From a checkpoint of a small mixture-of-experts model trained on Wikipedia.
Experts: 64 experts in each of 11 layers, 32 SwiGLU neurons an expert, 8 picks a token, a sigmoid router.
Below are experts of layer 4 (counted from 0) of a mixture-of-experts language model. Rows are named router (the router's row for the expert), gate (a neuron's input weights, with its number), up (a neuron's input weights, with its number) and show model dimensions 280-335. Each number is 128 + 32 x the weight over its row's rms, rounded and kept within 0 to 255. Numbers have three digits each.
After each expert's rows: "mostly gets" lists some tokens that are sent to it at least half of the time. This comes from a sample of Wikipedia text that the model never trained on.

# expert 17
router:135146127138153183133104060094138141144120130084118169105093170092152102107127131177081084155072145075082078122164163102067183089104122112122106099127136152153118153126
gate0:133179092068102113131111106138085182132110106108119158152127102099099126053105138095076143166090119100157127118060155172176167075103155131132126101159145103084098126161
up0:137109134142129145104142156140185071118206142067112112189108088169159164168124140151119164136168093136148147103115166112075171110152105144139088139136120117123128123123
gate1:167119156132168150105176107136131109150090140148112108037122124141135145102135126134099159139192118163185052124141144143181176117139132114135094161175163112107083165128
up1:123147176189102066144121162163142071168188131145182149131155113115149101166144121102137188124099132128042086112121103093164082147119104159137122147102108109134106096088
gate2:089133091132132189093166103116138134122175207110101146179153155089143214119114066132151149207070112119120096120123147128059121129099171058091129134157119133128123120160
up2:153120106101163181100143146185159078109132101183093103126119146145108053167136158107096108131130081123113132157088161198140147119114183132157158137137143097167158124102
gate3:107154120112110140148139134129132170135081146160191144080132102144115139148116140173129135070094087160109099153163089142151131124099098103132157130150058089127114081158
up3:144082087166117111118086074104088104087131136177165058150107100132083161135102108183158160164054102110180095137133110188143116128122138139134163108092177119128135109183
gate4:225101118203145152108138043098096146093142064153129149155110134103117135122104085113186158137129165112166155093125139104100100078173179113136078175127206169163109165098
up4:127135152096164113101082198147102058134158128135169152079179138088132110097106176089127112158119120125141161195136063110147063080115127174106165149112109155155148132143
gate5:097100193168130176165113061151144110084089117096127133177130124103187112051166173091104166151118125165120151146159152115143174090141112174119080152141131109115198067130
up5:105158129181115181125198218213104110104105150193104198080168158114128162142106147127137145112200132155097105175151129150131082101149209080144139156156115154135094150110
mostly gets: ").", ".", "\".", ".\"", " Born", " July"

# expert 12
router:165064134154112177190097101191126164068149133100142138131076102097106109155156080118128140158065125133111118112174140157090165158133124100103131116144138093193170161143
gate0:124111129100172099216192081083101147083109153171115098135123143119092042216071112134093130137086143126181101036085109167126085135133095185079105105149141132093157162106
up0:107131088164139139113124146179153134113160091091079135134096082128121075102082078107162098089174167119101109098163114148159088152138107104129151169129153135101121170140
gate1:128103112094155180112158084187110170066081133113065136112072087145106097177118128144150196113139103069110128176115128125112112109124098099108112153140127123126140082110
up1:151102183125179117149125128181154103112151116103151201164131118122163109086109136126084164166069160148168123203119083183165145179098155173091148067126052137184187171162
gate2:117168076156210184113143133138081143107105151138195085083181112143157126146119098122165109169166157088130095178139164176149135146162164125133150111098195189198082170118
up2:130082099147151248054151134128092090126112116095127145110142101162111089146125149154152141165094109134148149099109111103154132131077147125155153151083126164046148149135
gate3:160083131164113125143133120156116074105131150068140140133183084103133126143132104122134101073067141125107170091212112111144182152157118108153099161127133119098141126185
up3:137139126134154136185133112056096126198140167147130123153081136132137144107104103039109100178044156152165203079138160144062090127158124147093144145113116144081183102145
gate4:116126125136099140090177092128113131116132147130087121052090128103139127082114157106090165074122144094167127122151117101117215139106145124071091160111124112065126096116
up4:154125202103072152135138171152123132153120083105182129142101126117150176124113172087113134130129119125158157141078151154154164084124128112146145102130085077159113163189
gate5:160150126139158183108119129087137187169125130135117115149119158143155117151123130129152118161104107131104152116122159085082141142095111125062116145076141138123081153023
up5:104169108166165146159113080138152134141108101065086155131103118136132121085151135187189109117111172134167161186125118162166115112150121114107118143142180134134181154178
mostly gets: "==", "\n", "===", " ==", " ===", "===="

# expert 3
router:179124169144141131135065092143138173122170148109160132129136111000062084168140093149127079145076120126114148116140123146103142167104173089118138121094150156079139082111
gate0:170132143133163081127038100135127167108078121121199179160116130068174148140104138078150094189091140189092189153235182121099155171131136111160103145137107108164143156173
up0:107139130114184094115112112122056131105114063116112112145083153096173133134107137128120117132138123166134176173140098112156122117168070142136116154131064133105110094143
gate1:112166144126177156161118105128071159132130084119130155133126090111189166130171151109142083119105123087186149104117116095131146072080090149105084102155196091140115090067
up1:160144058152180093123138078133120166138118162141119144169083125199130107144116174164145130178148192114134141110149139124091171163197131165136169182125106124136114156149
gate2:150175123156110132174176097128123158126138180123197031112157165099093159105138090174150141097105127119132171116143121150113142159075180111085125140087144129146154143101
up2:082166082183106104079151102152080139133099106109140108147053108136182121115162110062115177128112185149151117090095117136145166099170072124144157117145111143093185208108
gate3:125180117161086134102072132129149089149124126062177074109144153103159112108153134078105106118132103073144123132142074149082089139107126085088156168102137134191132085125
up3:122081183145153124117134125117130116111117142135120135121157147125133121087057104119108127099070120075090152143146145133129167080112103075098164104149138110071186135100
gate4:102087125122132112149156144161086164131095132140140135101097119106163128115118130123130181177186166168108145145123132166095096063169119110169188093100033135110154088162
up4:145165160095148114139131135135121121115107190123104115141077125090169120116141122138156073183123184157096122117142128148138158098096122112116058181130172158111148194099
gate5:124107110135082158086137127115177174114066199131165076126112173131138159145144082123122126146100090148071134158121150070054115065115190122155204102136116128103167164105
up5:200088144146126108169151170124122131063118062099137081147145124074092088086139147128117152149154150119115135153126139120093190096127137114120149109097162115110121119140
mostly gets: " York", "ur", "ot", "ash", "ig", "j"

# expert 31
router:205132134148167152169118090075061161138120197095140114155117108105142076130093206150156139121116109155129098145144123146110150111121129180082114153119186142091160117144
gate0:096163088123089167105123169137146148126110137159157154174149105121070115125143068129139139111059125101105092103092131152082125106152191128127134080157093096095206140155
up0:170102175151146114196140151088131138140195136141161105151171069112156138122132118129152175097112168121123167149135081151108057126104143133105195163108106125107142096157
gate1:116156152122137105170063047134085116174104121110144138123105145168126101143087090142104139118106117120097122221107119137118120163155119114050093108115111191092133145161
up1:141147209127127128112118168143128098149162117155144172189155099117134171155087115069126137121105138126083153114118099056167079122089145163130111083092167101152128134086
gate2:167159091172152132139135192061102146116112186062190132107146082135142137137096188100142125206126067121121116122082110104149060161148116122130102169139178088059147124133
up2:114139146131068149120121177155112177141143139141109114107051082128153139107093083094108151162128104080108170139088148128098203075169097056094181148134094100134124161105
gate3:140116177145123129139084167139169129122171056121114093113068137091106157151216075184085122134093178174168159134172133102153119161114138125121162207122135089142102160095
up3:121086116162132125135151096116067050110084106131101088153182165138109121143137197130148150147132094192143097127092120148090154144174137161154108115188113139117049132059
gate4:129079091134173119108157080120078107101142056107159166173135137116185151153118145123134205106111138139063138158143161088109116227107122147066098175150127110123112121115
up4:178163136100129130133080126133161094109070101139146119072112144118160164121116126134145082152113153108134104184115148170184118077063103167198159141154167149145095147114
gate5:128115108132117142182147125102112087185172105172151137138152129119097152110131121159123099169103116188154097142126104094179058143199127160086099108131104131142056009094
up5:068097129132129132154179089179131203083125055124146100130109208122147181145119112132059147145114088148118120120164144143153172149103137074105103135130137119140090102132
mostly gets: " on", " in", " for", " to", " from", " at"

# expert 22
router:155128122177118183136123086102163094092119145136118127082115139120116106113091152127151100125122123171123088106129123165069097150128167128095178174165158163116143060080
gate0:061171104144106114116155132130134094080131126125084156161151149091148083123128156135078100184098110135121103150114070183137149159134104128177118143155143128123112099109
up0:115144197152083115106102084111046157189129100111123109187109135156157128095140135088129097150118136189097133134145126160110151070090098171134136118172154131094098077126
gate1:147165142121119114145130127163115141096125124129070095082172138094116104169108202122120136137084075125135094108126122143126125107029162150199140124141179122172168111130
up1:099078158092104129054132100079117065137111132164132119056091169131139115115077137114081121094134112131167087067124194168083079148099118115133109154135126129106144103143
gate2:195094115171174125153115157118141115090069089139129150168137109127065178152131105159161138129117102136084134114162134097116134101162107121103120187156092127111160043119
up2:138186133100152131189165066068140108158124112129104139147120149137095072167129195091125134082098127051102173119044081133179142143060150096148131125089167133128140155156
gate3:126147125124156149115124143160072155142145109136162111101140173116121161089126196046150182131102114136125069144120093146087122026146127114151161149118149158147097116069
up3:128149113047124090150122152113131112167142144142131135150137115149135134129145113127156141105138134131098144107142152138139157087080060144082085147112113104108143170139
gate4:118130116130173122178107126133102205167136076119156166157120129092183124140160118120109108112107109082119081140103095136141134124148213192119097158130188109109111093045
up4:119167103116135122095113121118182155154197091145115116133150132154115099128095147075099145139131052102101129096117095137122095067169098108132110144103176112120092111138
gate5:171079132109185180144070138121117135124102033096137111163134118086127115149169120140187108116157129120095138125176131111065102182106067088112155127103117100155082132132
up5:104148103117100127089089168153138120113089125168131151182130161084159164169126138104082163158114161114076097109043158076173083121126128123170128144138079113145115108139
mostly gets: ",", "),", " but", " and", " when", " where"

# expert 6
router:139102097179127153157132067112121141069115134143134147101119143092124135184143149135178102143135123124101123113143167108052170185099127138157122144111140110154173094168
gate0:153113179125087149128061047063172150117123178135126097150109136135110142129114162086128163101088104117123081112159135080106076165159113088081137138140126104124098132040
up0:115088152037116106128139093074127167122163136154135139152129125105126128156140096088111159169133149137107110124090119106134168120123111126114141149168146095140068184156
gate1:178108129081161102108169107151114140135132091134140152158106129129101193149127137188165146158088162112130075094100170166130166176082097068112152126085130189051106143125
up1:115174171117137103112084150137100134126148102137177102081136116141184140114126168134175122069108145158151146152093077125131136103139191058143141141128122136132183110083
gate2:201068110134110135136121116133135081152207201157137188111094109129220150109107127115147166104110177169121124143147126079105164135090114087146158154161110117127140147062
up2:117173140130093115135075113126116177080145131126139114091147163101181132141144105114075154134142092134168102129084127116120089101126126123096123141148086103195111133166
gate3:192148139145147170137082093155097106155136096171103155070131119136143140134089118128107127132146109123130164142120136114119114177063163134123110124129142102142138146196
up3:153126090107154126198107082125124107141152148131098120092116081120187067126134112099076161201159191137077061153191159081138086088095145164117127125160078150147133157169
gate4:193063127105130105103080159119165188162150156137134145137124048129125122117172082097082105129126117205103145110132128177121124205151200152143092121130143113095097138060
up4:153097174019114201132147144126096116103108161201102175163145120127128111163140140136110125133131130155175131158054127044111026179137107113152121106075142098114095087187
gate5:110081091137092125168126082077137177137140120116119130101124197134146119145122148108143143146130132108134161150057162102071142122199110198158142134127159115166190105100
up5:114174163148174122152143179122150082088148083079134135171104102096177082150118152061099094136103161103094124175114134149108096138077178133131192107117117168194113091164
mostly gets: " for", "s", "ed", " with", "er", " on"

# expert 14
router:147090152145083187170067103184133146091127154110171151105125160113143119165202107111167096150112111144163113161188167175086161140095147110114083130158153146127058127118
gate0:174084133051130105115253116033132096173179095162106139124138131155121155129130137154088126077111134143162140083150145082083180105155086175102152108085112143099132185125
up0:108179177113125134171070071120157138132110142123108124147134181122107125168122124126111125065127151075120075129119139150084119110083141114145147141112099109099123110077
gate1:154136162094103173094177099154153120087132137149132169115149131122100101166120147111167193089145152138151205154174195178223140080113115159111097146080121173105145137185
up1:117112168135106133103206118086131126079178105111101085137119183132172113189128165110139139124132098123104141207109140101129176113118080143081141176102135104126114154123
gate2:116185139114092125118149051078113111112108123111082070131130178080145062123087178133058164126133151099108176126071122094147156126126120119159140113128119138176125143170
up2:149077126114065167104162235153113100144122142146113136127133162098073123204173129105146095172119116146109188146133136107144097176168086097084161148122116100186127070117
gate3:125125109118135138222056148102149087109132089123156146101151073146124175097150102155103132203139124150073117143137120092055115162140122115115091150141136130172123142147
up3:163144138093167127158121156136115151095171123106171186055090100137146153068141141141155121120151143081146074112115145096120137144155140091081099100100182095170133083102
gate4:102119114111131139078142161118113128100174135150127187069067116081126156116102179126151118142195117135137163115135123149182162187133098111140146165138140182083126153142
up4:117161154114161101078077104145129103166144110129102104114150152135099082096089128159108140121043150110096110192095173131114196157067171152140125154126149147091149117170
gate5:106133093115096172123065202184091133121119124149130179081151124080131104094140101119172086159126154105131089165122160069199132138152082128121108112133118181125127146137
up5:150121103119138069093098118094163121099139098149125155172107185145158183098153134136138127202071062167154166161171101117123114184183144154120129114113126115109162142190
mostly gets: "\n", "|", "-", "==", " \"", "==="

# expert 26
router:145083138164146190151119120139175137088131099119196117151157164097120186105171135187165124176126164112157105179231148086063194134140123123123154150159109117121095069093
gate0:156123074150126124107198137106126137134124121098150163167170082127162107122112100069092108120170085140103101160122033076136140112058158150151147101039173159147189099147
up0:120118179105085153129164120157156115092071082074159128115129160098071133096117147142116093126131184134154157112130097106186159125114184060122105094127127098143141144146
gate1:099142112159158154118139159115154094133151110136095144131170157106193171188165172132130131209179128181139118151137145082095156134136137067100102082106165131099142143074
up1:143130148154069115121141106130101120108102084124082123175202102082104117082127096072057118121124122134152194098123114099114180141133130164097105125119084116128150082161
gate2:116114130100134085133153168156087173068087138146178102113163162126092101197169143077119149085081162116182156135126165176140110118129171100118091168126145111126117089077
up2:158107166178152088115088101075123104147093126153112165159120143104151065093118116137143153143129076112129120125105042097104169129137208081080089069140128146110152167135
gate3:121166125076109142174045131088149113150180068203117119080117142122144137120153130108115132111131129158100109159157167152103162161152131127135102140162063142149111100158
up3:139126210192102181123215096151158151077101164104148166112073097114132108113155119081139181098131100042190120102126102164105146113164149144168158168126119114112147166098
gate4:110170150118155158176048071138101123151111158190119135138121104091138186132188139150126087163088103125171184100103134159150094095164104128135164170170147062149177140108
up4:115131169118078153132158132136101081143107068145134139112165209161134158130145146154181102082106161133156110161158190087115068108067184158136100129115114082169164160130
gate5:168164136113157103120062129115098147116154100147182133074179152118132126118101102137150157114109161158106140148121130132098148089088129128152141137183147127101139169064
up5:148151146141087117075066116144092129187170081096119119124128098083170166158144095172124151117103091168161178183109188153212149135153101185146125126143107088064131084153
mostly gets: " has", "|", " have", " had", " including", " include"